From a checkpoint of a small mixture-of-experts model trained on Wikipedia.
Size: width 768, vocabulary 32623, 224M parameters.
Experts: 64 experts in each of 6 layers, a sigmoid router, a shared expert of 576 neurons.
Training: a variant of Muon for the experts, 733M tokens.
Below are experts of layer 4 (counted from 0) of a mixture-of-experts language model. Rows are named router (the router's row for the expert), gate (a neuron's input weights, with its number), up (a neuron's input weights, with its number), down (a neuron's output weights, with its number) and show model dimensions 384-511. Each number is 200 + 40 x the weight over its row's rms, rounded and kept within 0 to 999.
After each expert's rows: "comes before" lists some tokens at least twice as common just after its tokens as in all text. This comes from a sample of Wikipedia text that the model never trained on. Tokens count by the router's weight.

# expert 59
router,168,183,216,149,260,291,236,228,267,255,151,262,181,247,159,179,196,266,197,231,242,256,215,126,185,136,208,236,175,197,176,187,152,177,175,221,160,207,191,230,186,180,200,148,159,203,208,256,295,214,315,210,167,299,239,195,177,240,195,137,210,175,257,164,180,173,198,276,215,223,172,171,211,238,224,169,275,175,201,209,161,215,128,241,279,217,165,215,210,137,297,246,228,244,266,222,262,215,167,157,174,272,236,113,213,198,224,212,170,161,228,197,187,212,163,216,201,150,216,255,192,150,244,220,156,204,182,138
gate0,218,156,192,201,158,190,158,238,144,214,182,196,136,155,173,159,186,157,215,135,237,220,241,189,205,107,138,201,221,200,126,205,167,204,276,124,242,217,118,196,253,161,197,237,207,196,173,222,191,199,290,185,242,185,270,235,124,149,220,212,262,157,182,154,212,235,172,182,224,225,250,155,208,191,228,202,138,236,163,247,180,139,201,168,189,201,260,189,168,172,211,191,167,173,174,233,197,205,122,217,150,176,255,254,166,190,221,202,262,176,204,194,247,246,265,262,291,222,137,196,214,220,231,186,183,206,201,197
up0,208,165,200,208,234,223,223,118,215,228,189,154,168,191,194,244,163,180,194,210,239,169,153,156,193,175,176,247,226,127,231,311,240,208,252,210,198,138,185,194,218,210,163,292,153,234,128,173,142,140,218,168,181,192,136,119,172,210,176,239,208,211,224,156,263,191,189,220,222,151,186,194,250,256,172,140,212,174,132,178,207,139,215,319,236,214,208,145,208,231,200,187,179,160,202,182,189,219,211,157,172,197,179,299,246,175,208,299,196,183,153,139,213,242,126,185,229,225,159,203,204,239,197,116,205,182,150,245
down0,213,242,160,145,247,171,199,212,205,151,189,237,252,265,223,185,195,192,139,185,174,175,170,157,154,116,173,186,212,201,168,218,228,220,180,206,259,265,235,258,204,221,226,147,245,164,203,160,135,192,257,201,235,206,156,208,189,162,270,245,153,203,171,160,166,187,228,198,244,227,194,163,183,210,146,225,181,164,218,177,213,201,167,122,184,244,227,216,118,167,106,253,161,150,187,145,219,228,137,245,181,190,214,155,252,180,191,250,233,154,206,217,126,175,159,166,205,194,200,202,232,213,140,269,252,339,209,216
comes before: "| ", "- ", "–", "4 ", "; ", "3 "

# expert 29
router,225,150,194,203,121,166,254,145,193,203,150,238,188,237,244,118,171,211,163,210,189,189,236,209,241,173,195,213,142,210,146,161,205,197,241,187,170,234,240,184,223,239,159,209,234,189,187,166,104,202,210,209,218,233,163,244,203,222,225,153,194,163,165,202,210,156,99,232,194,196,233,235,242,208,172,154,129,205,204,212,259,236,147,207,161,184,249,158,226,169,224,180,134,200,203,214,150,202,237,230,199,164,159,157,151,122,234,222,235,226,205,209,293,214,161,159,159,198,247,119,180,165,259,233,249,260,224,149
gate0,196,118,224,216,286,170,128,243,112,248,274,219,160,212,229,184,231,174,202,170,119,230,174,153,141,139,272,239,134,218,115,181,154,191,306,207,266,220,155,200,265,193,202,86,152,109,169,276,247,271,221,272,211,293,147,223,158,169,199,202,194,212,219,221,179,224,220,165,166,225,262,193,278,160,202,197,195,153,202,213,276,228,222,265,120,144,242,159,223,98,227,216,224,206,157,117,208,272,135,215,266,255,244,187,232,279,168,179,197,156,221,191,211,253,144,197,165,229,161,144,195,135,109,252,228,161,171,302
up0,130,236,217,163,163,233,221,179,277,240,205,220,141,204,172,226,208,229,194,88,240,190,171,169,174,207,254,226,205,193,154,182,125,226,223,219,164,186,164,202,218,264,251,188,145,189,201,174,187,157,191,131,274,148,147,150,192,192,180,204,174,166,178,204,211,186,194,192,216,170,174,266,250,211,255,217,246,276,175,228,182,253,192,251,161,213,178,130,198,163,220,235,176,118,175,169,214,262,193,202,247,284,258,181,222,283,217,182,216,148,152,308,237,152,180,202,225,78,232,181,166,191,163,145,184,204,185,175
down0,234,193,175,262,232,275,265,249,203,158,165,230,171,212,183,191,164,240,133,223,202,223,207,227,131,249,287,199,144,247,233,174,179,188,190,168,143,235,262,219,229,179,208,227,178,179,247,205,114,218,127,183,197,258,183,227,220,172,265,205,227,189,186,198,172,215,272,183,213,194,195,130,194,231,178,180,183,226,96,220,188,118,212,176,168,141,226,183,229,208,176,215,179,202,152,173,253,179,115,262,220,173,150,206,203,109,238,235,155,157,161,196,192,166,132,159,253,216,142,248,230,254,228,228,202,147,112,208
comes before: ", ", ". ", "and ", "in ", "of ", "."

# expert 48
router,188,165,203,216,192,195,129,195,232,170,221,199,162,86,184,199,114,181,183,181,222,202,171,200,200,208,189,163,219,248,207,199,151,237,141,263,249,170,278,199,217,209,182,208,215,234,134,251,231,199,295,249,162,158,188,190,185,112,273,183,230,203,259,184,157,170,163,253,221,178,191,158,181,206,196,237,197,191,218,155,172,192,209,205,220,198,169,151,161,210,215,187,235,218,194,176,209,182,150,151,206,177,223,156,241,238,193,207,154,239,150,191,179,223,178,249,231,165,195,106,205,199,222,159,169,173,218,215
gate0,102,211,158,227,176,214,249,230,164,250,198,194,177,256,258,196,257,209,201,159,273,181,148,182,233,176,183,236,197,131,223,177,249,247,188,224,182,257,169,194,202,206,166,247,206,208,194,225,207,134,196,230,288,238,189,214,148,192,178,232,198,267,300,192,163,195,167,264,185,248,231,168,238,232,233,170,233,191,253,206,166,173,214,230,203,214,210,210,231,175,164,199,197,280,172,218,158,210,271,195,144,206,267,186,163,177,238,195,174,237,209,197,180,183,229,265,185,235,138,240,157,157,123,232,223,286,188,198
up0,198,197,193,208,199,188,188,168,227,150,130,210,248,249,232,147,222,208,130,191,227,238,261,188,203,249,161,228,206,174,273,218,204,205,174,122,246,192,195,249,205,215,213,247,199,215,146,223,173,227,178,279,220,179,189,148,137,195,176,234,265,200,217,243,245,219,169,273,177,265,159,112,188,239,230,142,232,205,281,217,223,260,240,252,157,201,232,180,188,142,158,172,149,159,237,189,148,204,228,198,155,192,173,164,218,254,247,172,266,193,127,176,218,238,217,219,174,236,243,248,189,162,171,201,163,255,174,177
down0,165,153,142,281,210,196,234,211,277,161,192,104,188,204,280,276,244,155,205,241,232,180,179,207,257,167,276,175,295,156,221,177,181,215,238,249,236,230,207,246,199,162,240,212,144,194,192,247,190,168,229,216,227,286,185,222,184,198,128,79,213,142,146,217,175,190,205,276,200,122,208,180,184,171,200,232,225,236,177,266,223,159,251,203,181,175,126,220,294,174,161,177,244,203,195,192,198,175,289,218,205,252,186,207,201,246,184,248,187,168,238,198,137,240,153,230,189,98,258,195,262,139,187,139,222,145,145,193
comes before: "the ", "- ", "\n\n", "201", "he ", "200"

# expert 20
router,216,191,192,217,237,202,236,207,189,260,202,117,244,166,155,259,208,160,147,266,246,137,169,218,213,204,140,234,296,216,251,170,210,203,235,142,325,247,284,181,168,157,265,260,242,212,149,204,220,172,185,191,205,147,210,209,183,142,169,161,219,144,248,204,166,160,213,195,214,236,228,218,189,220,169,171,268,228,224,183,179,233,247,251,210,186,256,222,190,210,195,227,204,220,147,276,272,185,249,203,247,216,234,124,251,272,117,246,241,282,118,184,195,253,133,216,202,118,101,205,203,193,84,194,171,211,186,223
gate0,241,195,181,191,168,232,197,224,213,194,195,185,170,261,198,195,123,209,166,155,136,211,202,192,175,236,208,196,188,170,146,238,139,271,175,271,192,184,208,234,182,165,184,194,210,253,210,219,186,239,220,217,193,185,128,177,190,130,251,186,238,199,217,260,186,189,176,224,232,142,194,196,141,111,200,205,190,153,162,278,288,239,211,268,211,219,255,215,209,193,231,288,265,181,162,224,270,210,197,225,221,188,201,250,192,171,214,255,215,191,192,177,267,209,231,141,219,202,203,204,171,213,266,174,149,160,180,148
up0,177,178,202,286,255,187,191,316,170,101,227,228,191,205,174,161,196,158,140,189,135,188,168,174,160,233,186,207,236,165,187,172,209,270,154,262,268,203,165,199,216,140,205,206,127,152,214,179,166,248,180,227,241,268,213,229,199,190,189,200,251,242,122,212,239,197,149,194,237,121,235,201,158,194,230,180,188,182,100,213,179,238,278,277,147,179,177,193,153,237,105,179,201,212,218,249,204,161,192,179,175,249,197,217,199,180,216,170,230,240,210,220,150,210,137,197,181,248,242,193,156,230,237,209,242,189,217,180
down0,216,199,183,167,139,177,183,207,212,197,233,242,276,237,239,146,240,213,144,192,186,217,206,215,170,114,222,266,172,169,217,149,100,249,190,263,100,190,276,189,202,172,135,191,158,318,207,177,242,206,261,164,219,195,222,214,194,209,217,184,229,228,279,185,154,198,136,222,238,236,226,122,104,142,193,134,199,160,208,178,255,155,149,270,191,254,187,208,229,279,245,178,195,216,176,171,250,164,153,225,127,267,85,141,210,204,202,230,185,188,196,152,202,108,201,191,183,166,157,233,134,213,220,135,194,165,187,181
comes before: "the ", "a ", "be ", "\"", "to ", "not "

# expert 11
router,201,142,199,147,211,246,200,215,176,271,195,267,171,186,113,266,250,169,143,250,167,190,216,185,221,224,167,126,264,196,138,185,186,154,210,250,281,238,130,199,205,282,197,221,188,240,218,135,189,246,210,156,206,150,224,208,181,154,196,231,144,154,203,197,213,189,139,189,210,181,200,160,110,169,231,269,199,202,180,146,182,191,290,223,166,243,130,202,245,191,183,217,206,175,208,140,138,172,159,186,210,114,217,136,208,175,169,228,182,157,131,276,199,191,190,142,218,238,191,211,232,189,165,238,176,205,164,151
gate0,229,177,207,278,214,169,176,288,216,169,192,238,243,172,194,227,177,224,202,205,144,140,251,252,178,184,162,163,172,223,218,193,164,213,197,230,231,176,169,224,196,222,255,296,242,181,209,232,143,176,195,224,172,267,311,184,181,194,170,201,224,253,227,198,181,168,231,250,226,166,162,213,222,172,194,171,212,210,175,272,214,246,187,175,247,155,208,123,111,231,159,90,266,205,111,215,188,194,192,138,228,186,144,212,239,227,174,304,250,226,161,144,202,239,215,171,259,267,230,254,161,227,182,185,167,172,224,176
up0,248,245,156,219,161,219,207,217,199,245,173,190,207,227,253,185,164,179,182,247,132,162,236,236,262,186,165,132,211,196,211,173,260,167,291,166,247,201,202,264,194,188,201,282,157,122,177,283,133,260,155,165,183,239,206,251,243,171,230,190,194,218,190,273,162,199,144,221,204,181,194,246,240,147,216,168,176,198,216,200,248,191,131,184,234,241,198,242,104,160,167,215,186,146,137,213,243,192,222,184,230,156,173,234,220,207,195,220,229,148,246,216,198,259,189,159,201,210,154,173,193,197,222,178,154,162,171,224
down0,285,101,271,230,247,284,265,231,191,214,247,190,213,204,230,174,170,247,158,118,158,184,146,240,220,281,186,156,192,212,248,200,220,219,196,241,204,164,202,166,257,233,182,206,183,304,224,186,179,207,155,152,270,120,160,244,257,210,218,163,179,137,237,189,116,149,247,223,200,238,97,261,132,176,183,98,213,187,242,242,158,128,179,205,216,239,161,211,214,234,255,251,208,129,273,90,211,206,245,234,215,178,247,197,254,162,208,176,200,273,253,152,133,194,227,207,266,161,118,233,96,243,170,179,175,165,196,240
comes before: "| ", "|", "% ", ".", "0", ","

# expert 19
router,154,132,214,197,161,183,213,203,84,211,241,180,138,198,231,205,236,135,251,210,196,197,124,201,163,212,199,183,172,269,137,276,279,174,241,158,266,241,199,170,212,209,151,197,159,148,202,190,168,210,200,206,184,220,205,194,154,188,142,214,161,127,148,223,196,148,121,176,122,224,259,160,194,228,143,210,182,203,207,145,137,199,222,227,202,189,218,252,135,240,266,123,242,205,237,254,165,202,208,189,83,166,219,203,180,217,203,246,207,149,179,254,173,185,102,258,223,167,202,210,127,259,152,212,148,179,219,273
gate0,218,244,143,279,215,218,254,181,288,321,141,124,232,221,116,191,84,208,216,179,183,201,137,201,205,248,183,181,286,228,211,224,188,206,140,175,154,169,183,196,202,128,171,245,249,217,215,235,212,256,186,182,135,201,238,232,139,188,84,194,235,196,143,309,270,245,160,231,237,197,181,184,200,257,234,189,237,148,262,228,187,232,124,217,243,221,250,220,152,263,207,240,204,192,178,229,189,173,155,232,207,166,161,146,180,172,151,256,173,131,244,182,205,218,219,205,169,193,236,252,200,132,271,249,127,216,134,139
up0,277,152,230,94,155,177,142,229,230,149,208,193,204,187,314,179,229,182,169,197,201,235,189,238,228,133,205,191,69,160,154,186,231,147,219,226,209,186,239,191,243,281,211,171,245,272,215,260,217,230,229,222,264,176,209,187,208,226,274,216,127,202,277,144,71,178,250,200,211,222,249,238,194,150,191,219,171,188,202,149,156,180,293,186,232,249,183,153,254,159,151,198,178,182,170,187,167,188,170,182,217,179,260,267,202,177,268,223,298,237,163,216,242,206,177,244,215,226,177,245,193,257,164,199,203,210,218,259
down0,206,194,249,175,192,186,149,180,207,192,241,225,109,137,209,181,214,170,157,197,289,208,254,262,187,173,153,203,170,166,140,233,227,230,221,144,185,171,224,135,157,253,283,297,245,172,169,152,190,197,191,228,177,158,223,207,148,188,234,191,117,213,229,191,197,227,189,162,254,136,193,143,182,206,150,172,164,203,202,205,194,116,142,288,222,187,207,274,188,194,211,162,171,296,215,141,243,129,213,202,194,212,280,157,210,242,90,130,228,242,233,180,195,221,145,152,227,141,179,236,175,234,234,231,156,212,162,151
comes before: "\n", "| ", "|", "- ", " ", "\n\n"

# expert 18
router,163,214,106,213,121,222,212,196,205,248,152,147,173,268,239,239,230,200,228,182,234,209,292,118,119,208,181,195,238,183,261,242,167,210,200,263,196,218,180,173,181,163,228,200,229,194,147,252,231,192,244,225,232,220,203,232,195,229,229,202,234,234,210,227,201,224,324,147,218,228,190,214,227,162,272,183,225,193,229,201,185,236,198,214,294,141,173,179,130,226,128,202,160,174,269,268,254,186,231,228,187,212,270,121,251,94,225,136,250,177,161,134,231,251,260,198,185,199,116,235,200,196,194,156,191,142,220,195
gate0,157,255,140,272,228,211,232,193,179,198,132,105,207,172,190,154,179,224,200,245,200,243,234,188,239,156,102,172,185,235,174,186,198,225,168,216,185,213,192,221,251,168,163,207,234,204,121,216,220,151,247,155,156,135,172,218,189,184,222,178,198,203,227,141,221,202,235,222,256,197,199,219,286,218,218,125,233,251,192,172,202,212,230,217,229,238,241,170,243,194,175,209,144,218,260,122,230,155,248,225,272,198,249,182,231,230,224,160,191,189,203,159,182,155,171,275,226,194,127,151,154,146,165,251,197,203,217,184
up0,193,257,173,225,220,267,192,198,197,150,147,161,173,174,280,156,213,246,247,226,188,241,183,172,222,175,218,212,144,231,185,220,154,248,109,207,147,195,210,161,196,154,189,203,194,146,147,263,173,242,213,153,134,194,164,212,212,175,170,227,204,166,222,172,188,210,162,206,229,126,160,183,245,225,245,120,207,250,197,159,241,167,269,207,160,219,240,144,154,235,151,212,104,219,190,160,187,256,146,211,223,195,232,235,213,249,223,159,220,165,218,162,251,162,127,204,185,259,171,223,204,163,164,276,238,182,206,178
down0,227,240,213,143,260,228,204,255,247,328,120,219,142,247,249,244,166,167,268,203,219,232,120,190,181,193,132,185,229,183,261,189,280,175,217,196,174,216,222,226,228,220,155,216,132,305,170,162,191,226,151,137,229,230,198,236,203,182,181,207,162,241,217,134,215,193,235,209,179,195,189,242,198,188,239,163,127,224,155,170,148,242,236,203,155,291,158,195,237,293,178,152,207,183,174,193,246,102,191,223,189,231,178,246,257,211,179,209,178,168,189,186,187,171,134,174,202,200,117,216,148,236,192,248,210,143,254,211
comes before: "| ", ": ", "\n", "==", "===", "also"

# expert 27
router,200,290,136,220,179,206,144,164,150,178,161,160,187,154,215,143,233,214,213,216,206,222,241,168,280,184,211,203,166,227,152,190,181,209,196,153,200,141,164,269,200,224,153,179,193,75,130,169,187,208,207,196,143,189,214,191,168,191,225,202,195,186,198,196,175,163,101,147,209,280,182,155,254,219,146,226,243,141,160,181,183,182,210,196,253,168,224,231,221,157,202,219,222,223,247,178,167,245,221,275,220,183,199,170,210,162,273,221,237,205,218,204,217,230,212,185,251,86,301,155,213,125,209,265,230,243,164,164
gate0,269,181,261,180,135,228,241,221,197,190,208,206,117,228,244,220,198,270,164,117,199,219,204,206,159,214,254,160,204,192,138,209,178,182,233,152,210,233,91,208,263,194,182,216,258,81,188,191,138,156,230,167,149,212,290,209,155,231,269,188,231,258,122,231,207,210,269,219,246,163,182,161,198,202,255,248,248,209,218,220,234,207,207,199,265,106,184,240,240,257,221,285,125,184,198,176,205,203,190,168,172,259,181,227,183,194,198,256,254,173,187,197,215,154,137,252,236,184,224,155,123,209,167,136,166,253,96,245
up0,230,185,240,214,176,243,269,219,200,164,176,199,145,158,249,242,225,222,181,170,169,222,119,189,194,185,169,190,163,263,235,233,208,235,106,218,171,123,218,215,217,229,194,159,172,298,216,225,207,202,143,163,159,245,144,302,221,158,118,151,162,223,211,222,140,143,180,211,226,208,225,216,237,250,160,150,230,156,224,258,220,147,178,272,226,161,234,209,200,185,208,211,276,201,191,176,209,244,194,207,283,223,277,275,222,257,205,170,142,180,160,136,160,176,212,144,229,148,136,176,239,266,257,140,167,157,239,185
down0,227,128,229,252,204,140,255,146,211,200,167,224,216,124,226,243,221,186,166,229,201,247,213,206,169,248,237,192,175,195,193,196,182,198,199,213,235,252,170,94,212,165,146,163,140,234,194,236,191,212,217,249,215,251,215,247,263,215,177,165,180,244,128,250,172,125,195,210,182,197,269,195,135,180,177,195,265,236,153,175,267,260,163,131,155,218,168,173,194,182,223,221,184,203,232,117,244,272,152,259,164,236,171,264,104,175,182,220,169,157,198,281,238,167,114,227,209,190,224,206,166,211,149,172,144,144,246,165
comes before: ", ", "(", "and ", ". ", "in ", "\" "

# expert 22
router,215,170,197,210,255,178,246,160,193,250,189,241,264,134,235,309,190,166,223,250,253,182,191,273,252,189,193,221,266,205,194,172,272,184,246,202,225,185,243,211,149,175,206,184,202,220,220,254,192,213,196,183,215,173,188,151,220,217,222,211,178,163,196,232,252,180,103,255,162,184,202,195,184,207,180,171,206,267,198,248,192,200,183,178,166,215,165,139,269,212,226,139,181,181,241,185,182,233,156,244,157,156,136,147,187,188,185,109,157,170,197,230,175,142,201,152,194,188,104,228,216,175,219,200,241,166,267,189
gate0,235,200,255,229,190,201,213,220,190,196,227,158,159,218,145,191,170,286,241,214,176,165,137,201,182,191,221,190,208,152,162,187,209,146,239,270,169,255,177,192,238,151,149,187,213,152,206,233,127,189,216,185,203,171,212,161,123,192,184,215,218,197,207,240,228,247,166,226,226,211,183,175,165,236,239,171,153,149,252,183,252,181,203,251,164,249,192,142,205,237,208,192,234,221,165,190,253,196,154,227,263,148,235,209,224,132,216,176,192,238,177,169,157,171,172,211,213,199,206,264,278,146,237,207,155,199,182,221
up0,208,212,203,99,160,208,250,224,164,193,183,169,261,220,200,199,194,159,224,101,169,151,187,253,230,187,244,275,156,182,267,163,198,173,149,250,247,230,226,217,141,152,205,154,178,195,274,160,211,241,192,274,187,228,174,160,207,260,215,160,182,232,210,240,176,232,181,201,186,126,200,149,196,151,149,220,319,128,187,191,215,171,216,226,309,159,112,201,258,224,194,135,230,185,196,210,161,168,223,265,209,138,175,206,161,155,206,196,151,232,174,183,186,213,125,215,189,250,217,197,180,195,172,94,136,263,241,170
down0,168,238,189,144,238,233,138,232,252,219,209,205,225,197,224,278,242,265,201,180,207,176,152,163,169,206,177,203,153,190,174,225,185,179,161,199,223,231,231,146,200,252,222,220,192,225,300,178,206,271,205,167,165,192,205,206,161,212,211,174,217,118,186,189,202,150,173,265,207,177,222,183,189,256,181,213,162,184,244,235,235,213,136,196,180,195,187,298,134,186,238,260,178,177,194,240,139,207,253,192,222,159,208,168,283,180,224,230,196,206,166,167,231,232,174,178,194,179,247,162,239,180,192,200,132,236,154,152
comes before: "the ", "|", " ", "and ", "a ", "their "

# expert 54
router,182,230,252,193,186,237,194,247,199,203,246,189,144,226,187,121,227,263,173,232,144,207,157,155,140,172,227,236,167,277,163,169,223,225,183,239,293,182,186,157,252,160,203,224,180,288,238,205,213,185,225,177,216,234,232,195,246,243,136,211,246,202,97,222,185,177,248,201,284,254,172,206,206,224,247,210,183,180,168,263,141,220,256,240,235,164,223,221,232,211,289,197,250,181,260,181,158,199,137,230,155,225,283,206,238,204,175,188,250,187,172,241,220,240,130,253,181,175,221,210,117,224,183,171,194,258,141,176
gate0,185,171,271,178,208,212,170,166,254,234,247,169,155,165,212,202,228,233,190,241,194,202,235,178,222,211,140,223,202,253,99,130,126,160,310,180,163,224,182,225,221,229,200,244,286,190,241,155,197,207,237,190,176,248,238,261,178,233,208,167,214,237,175,168,166,230,245,126,236,237,225,167,257,173,132,190,246,217,164,221,155,187,227,235,230,216,261,224,129,200,160,212,180,229,239,186,205,242,249,182,194,188,236,166,150,193,249,207,230,224,198,228,201,218,180,193,148,243,206,156,108,168,185,268,276,195,251,230
up0,240,175,261,195,190,198,155,178,240,217,216,136,175,155,220,153,241,245,209,161,155,198,179,193,231,211,183,179,217,247,119,176,161,163,262,186,166,164,211,186,193,191,196,248,238,168,245,177,229,210,206,187,102,208,204,266,190,209,213,146,251,172,159,138,174,219,197,108,213,241,278,156,224,220,204,235,201,230,197,215,173,213,289,272,213,200,222,184,94,255,164,164,156,240,225,202,138,178,214,189,251,139,190,152,191,205,222,206,240,259,193,242,195,199,177,111,217,239,177,175,154,171,135,276,285,190,210,243
down0,197,223,211,253,184,144,186,200,225,206,159,156,237,245,260,143,272,160,238,231,234,115,204,270,213,265,220,186,298,208,240,165,164,249,173,193,209,216,221,208,216,207,210,242,167,206,222,145,201,229,157,191,240,187,220,217,199,180,215,218,163,203,253,155,209,205,157,232,223,219,190,274,150,162,214,258,183,173,196,230,147,209,155,242,226,260,194,158,168,236,241,142,165,156,214,234,155,242,219,150,234,222,208,239,218,242,258,207,181,156,211,142,165,247,193,244,201,111,263,225,194,181,289,261,229,253,196,226
comes before: "| ", ": ", "- ", "\n", "|", "("

# expert 23
router,182,186,260,241,205,182,248,204,166,163,197,102,152,174,189,197,180,241,161,236,205,141,216,206,158,133,201,209,183,247,211,164,170,191,159,172,282,181,182,215,144,135,246,192,198,216,165,165,223,254,188,199,207,174,184,199,220,181,237,221,219,199,191,169,211,148,237,206,217,280,173,200,184,171,217,214,205,128,201,189,221,232,163,223,256,168,207,219,195,151,243,190,201,238,102,199,245,260,237,222,244,218,298,207,215,230,192,149,240,159,207,150,196,205,165,156,181,204,156,197,230,149,186,205,136,180,248,160
gate0,191,219,216,179,151,126,161,172,189,224,267,163,144,227,208,246,156,222,124,231,204,156,216,167,304,135,226,187,161,211,188,164,236,219,188,199,232,205,188,200,135,218,223,87,331,276,140,183,190,183,223,214,144,134,154,172,207,134,204,234,194,216,239,179,206,215,237,226,189,189,192,157,206,113,245,125,210,183,257,208,123,301,184,217,177,197,174,187,156,191,207,218,175,240,218,222,231,232,197,190,269,150,215,155,232,184,150,160,226,194,236,260,209,166,189,238,153,230,138,230,190,199,214,117,228,178,155,130
up0,178,227,196,146,193,168,286,210,175,157,210,219,129,210,233,232,196,163,165,187,182,197,247,193,313,254,121,236,197,239,169,205,219,191,215,209,155,284,224,224,218,151,218,182,195,234,162,224,234,204,156,150,183,144,228,152,225,184,146,240,236,175,313,122,228,182,246,199,260,185,172,237,188,234,202,157,124,148,252,168,169,237,167,225,175,205,203,271,236,191,245,179,167,174,179,148,198,211,182,147,236,213,164,176,274,240,184,98,213,188,136,174,224,245,201,200,225,182,209,209,277,259,177,186,215,213,165,170
down0,188,216,148,143,230,225,203,147,252,244,238,311,239,155,218,178,213,228,186,250,209,148,198,198,251,250,69,195,260,227,195,178,187,186,301,178,129,220,163,173,176,199,229,210,125,185,241,161,229,221,169,132,202,181,210,150,181,200,137,194,279,161,256,120,159,162,152,189,187,208,176,220,194,223,232,206,200,239,154,227,201,189,181,168,205,206,164,251,225,260,248,192,179,231,230,185,159,226,174,215,245,277,193,126,207,229,168,149,164,190,160,188,217,173,205,230,171,145,220,267,200,135,199,214,182,157,196,173
comes before: ": ", "\n", "- ", "to ", "==", "by "

# expert 2
router,259,238,182,165,153,150,247,202,243,196,140,250,210,155,161,190,181,171,241,156,139,178,231,146,180,190,243,245,219,109,147,205,233,245,218,214,227,174,192,169,256,109,228,160,221,166,231,188,215,183,199,152,179,252,269,123,190,213,151,261,240,181,147,207,165,128,238,256,213,236,197,167,191,197,282,162,169,199,201,229,229,181,188,213,244,194,203,131,232,216,191,159,195,204,160,227,240,178,229,182,230,210,222,215,264,199,152,156,234,233,192,195,229,223,161,202,222,183,221,156,214,174,197,179,175,176,261,132
gate0,200,180,252,193,202,204,195,244,207,247,221,156,187,204,259,271,194,244,161,218,247,158,132,207,149,182,189,109,204,326,196,207,121,207,183,196,181,256,218,112,192,215,190,213,224,210,185,196,192,190,213,186,164,265,210,255,210,207,230,217,237,166,194,193,229,221,156,212,287,255,221,211,187,187,279,217,170,221,238,247,251,73,211,243,152,251,204,185,168,190,239,183,118,201,237,215,225,258,157,146,143,192,203,265,150,236,149,231,162,186,188,246,205,211,229,176,245,147,204,168,197,167,238,176,138,217,243,144
up0,227,196,214,189,213,136,158,161,203,224,213,164,167,134,280,231,219,338,208,222,171,198,185,236,172,198,216,220,202,182,177,149,178,239,199,246,169,236,251,143,164,236,226,245,216,198,178,201,145,215,158,217,165,169,174,247,157,173,261,237,218,118,179,151,302,254,176,169,258,202,212,243,159,213,228,227,163,160,244,229,209,175,189,212,175,258,177,169,173,233,190,128,108,196,173,227,198,180,200,185,148,111,179,202,179,197,162,230,158,210,227,184,228,186,300,214,223,205,169,132,166,158,228,226,176,204,213,133
down0,172,195,244,252,221,218,245,174,150,265,273,135,170,244,211,263,242,193,226,208,204,196,100,190,195,260,178,228,182,236,196,197,181,188,182,239,176,213,216,199,171,205,241,210,163,155,167,128,111,195,237,249,160,190,149,197,243,216,225,203,228,189,252,245,257,215,150,171,155,226,235,184,242,258,258,237,162,279,151,179,234,144,216,242,172,210,249,212,188,204,189,214,169,189,198,243,112,219,227,176,185,258,199,229,168,233,145,232,191,223,309,168,234,134,266,232,241,194,150,225,246,155,205,184,163,233,147,189
comes before: "of ", ", ", "==", "was ", ". ", "in "

# expert 35
router,120,180,185,212,163,217,201,264,235,224,200,232,233,107,179,215,167,149,193,197,192,152,146,154,215,217,188,106,177,204,136,103,164,190,180,223,238,203,248,107,233,229,202,229,173,271,201,181,268,139,201,268,181,226,237,207,276,216,237,171,154,185,255,215,183,233,282,218,204,174,199,236,199,217,164,199,214,170,273,182,184,184,163,240,219,216,150,218,232,241,225,176,171,166,294,150,180,232,210,213,198,178,246,223,175,213,150,209,210,204,230,170,213,203,220,263,203,211,224,138,155,270,218,255,204,213,259,210
gate0,190,150,133,224,177,246,259,181,103,153,206,215,163,217,174,148,143,246,158,226,175,184,154,168,203,133,213,301,156,161,188,243,208,174,254,149,289,218,155,283,224,255,221,192,131,179,232,234,161,199,212,203,205,237,208,207,155,207,148,186,293,213,176,254,180,175,206,152,219,215,248,134,231,119,209,187,166,169,187,190,192,226,162,200,212,151,132,194,186,258,194,219,175,203,150,188,256,237,219,224,245,265,237,213,317,167,187,240,194,289,98,159,248,253,212,262,286,189,266,224,260,131,174,257,96,206,197,188
up0,271,206,172,237,170,174,87,247,204,143,162,227,179,210,157,172,194,223,216,239,215,166,187,208,207,163,211,180,132,205,184,140,203,180,167,250,186,205,247,162,202,223,156,240,209,188,292,198,158,229,276,179,214,191,156,172,193,173,198,185,205,191,158,197,267,181,144,185,256,145,231,138,161,196,132,202,249,228,225,192,184,148,210,183,113,230,138,158,254,166,189,184,234,178,202,150,175,167,160,227,186,219,255,103,233,251,190,181,190,192,216,151,145,235,167,250,164,281,212,245,111,202,298,116,249,233,160,223
down0,135,151,130,212,204,232,196,249,200,172,177,194,154,279,171,220,169,171,176,203,181,157,191,184,227,196,222,205,284,236,268,230,177,134,171,263,294,232,192,183,236,242,225,162,210,148,242,247,148,250,180,173,228,208,243,150,185,164,242,204,213,246,180,162,187,241,166,187,178,181,154,113,206,193,284,177,245,203,248,145,242,184,161,225,230,200,230,214,176,139,227,183,196,190,252,203,222,191,230,267,225,187,150,249,159,224,224,97,167,175,268,189,253,304,226,153,215,269,190,136,280,279,167,244,212,260,233,139
comes before: "\n", "\n\n", "- ", "201", "9", "8"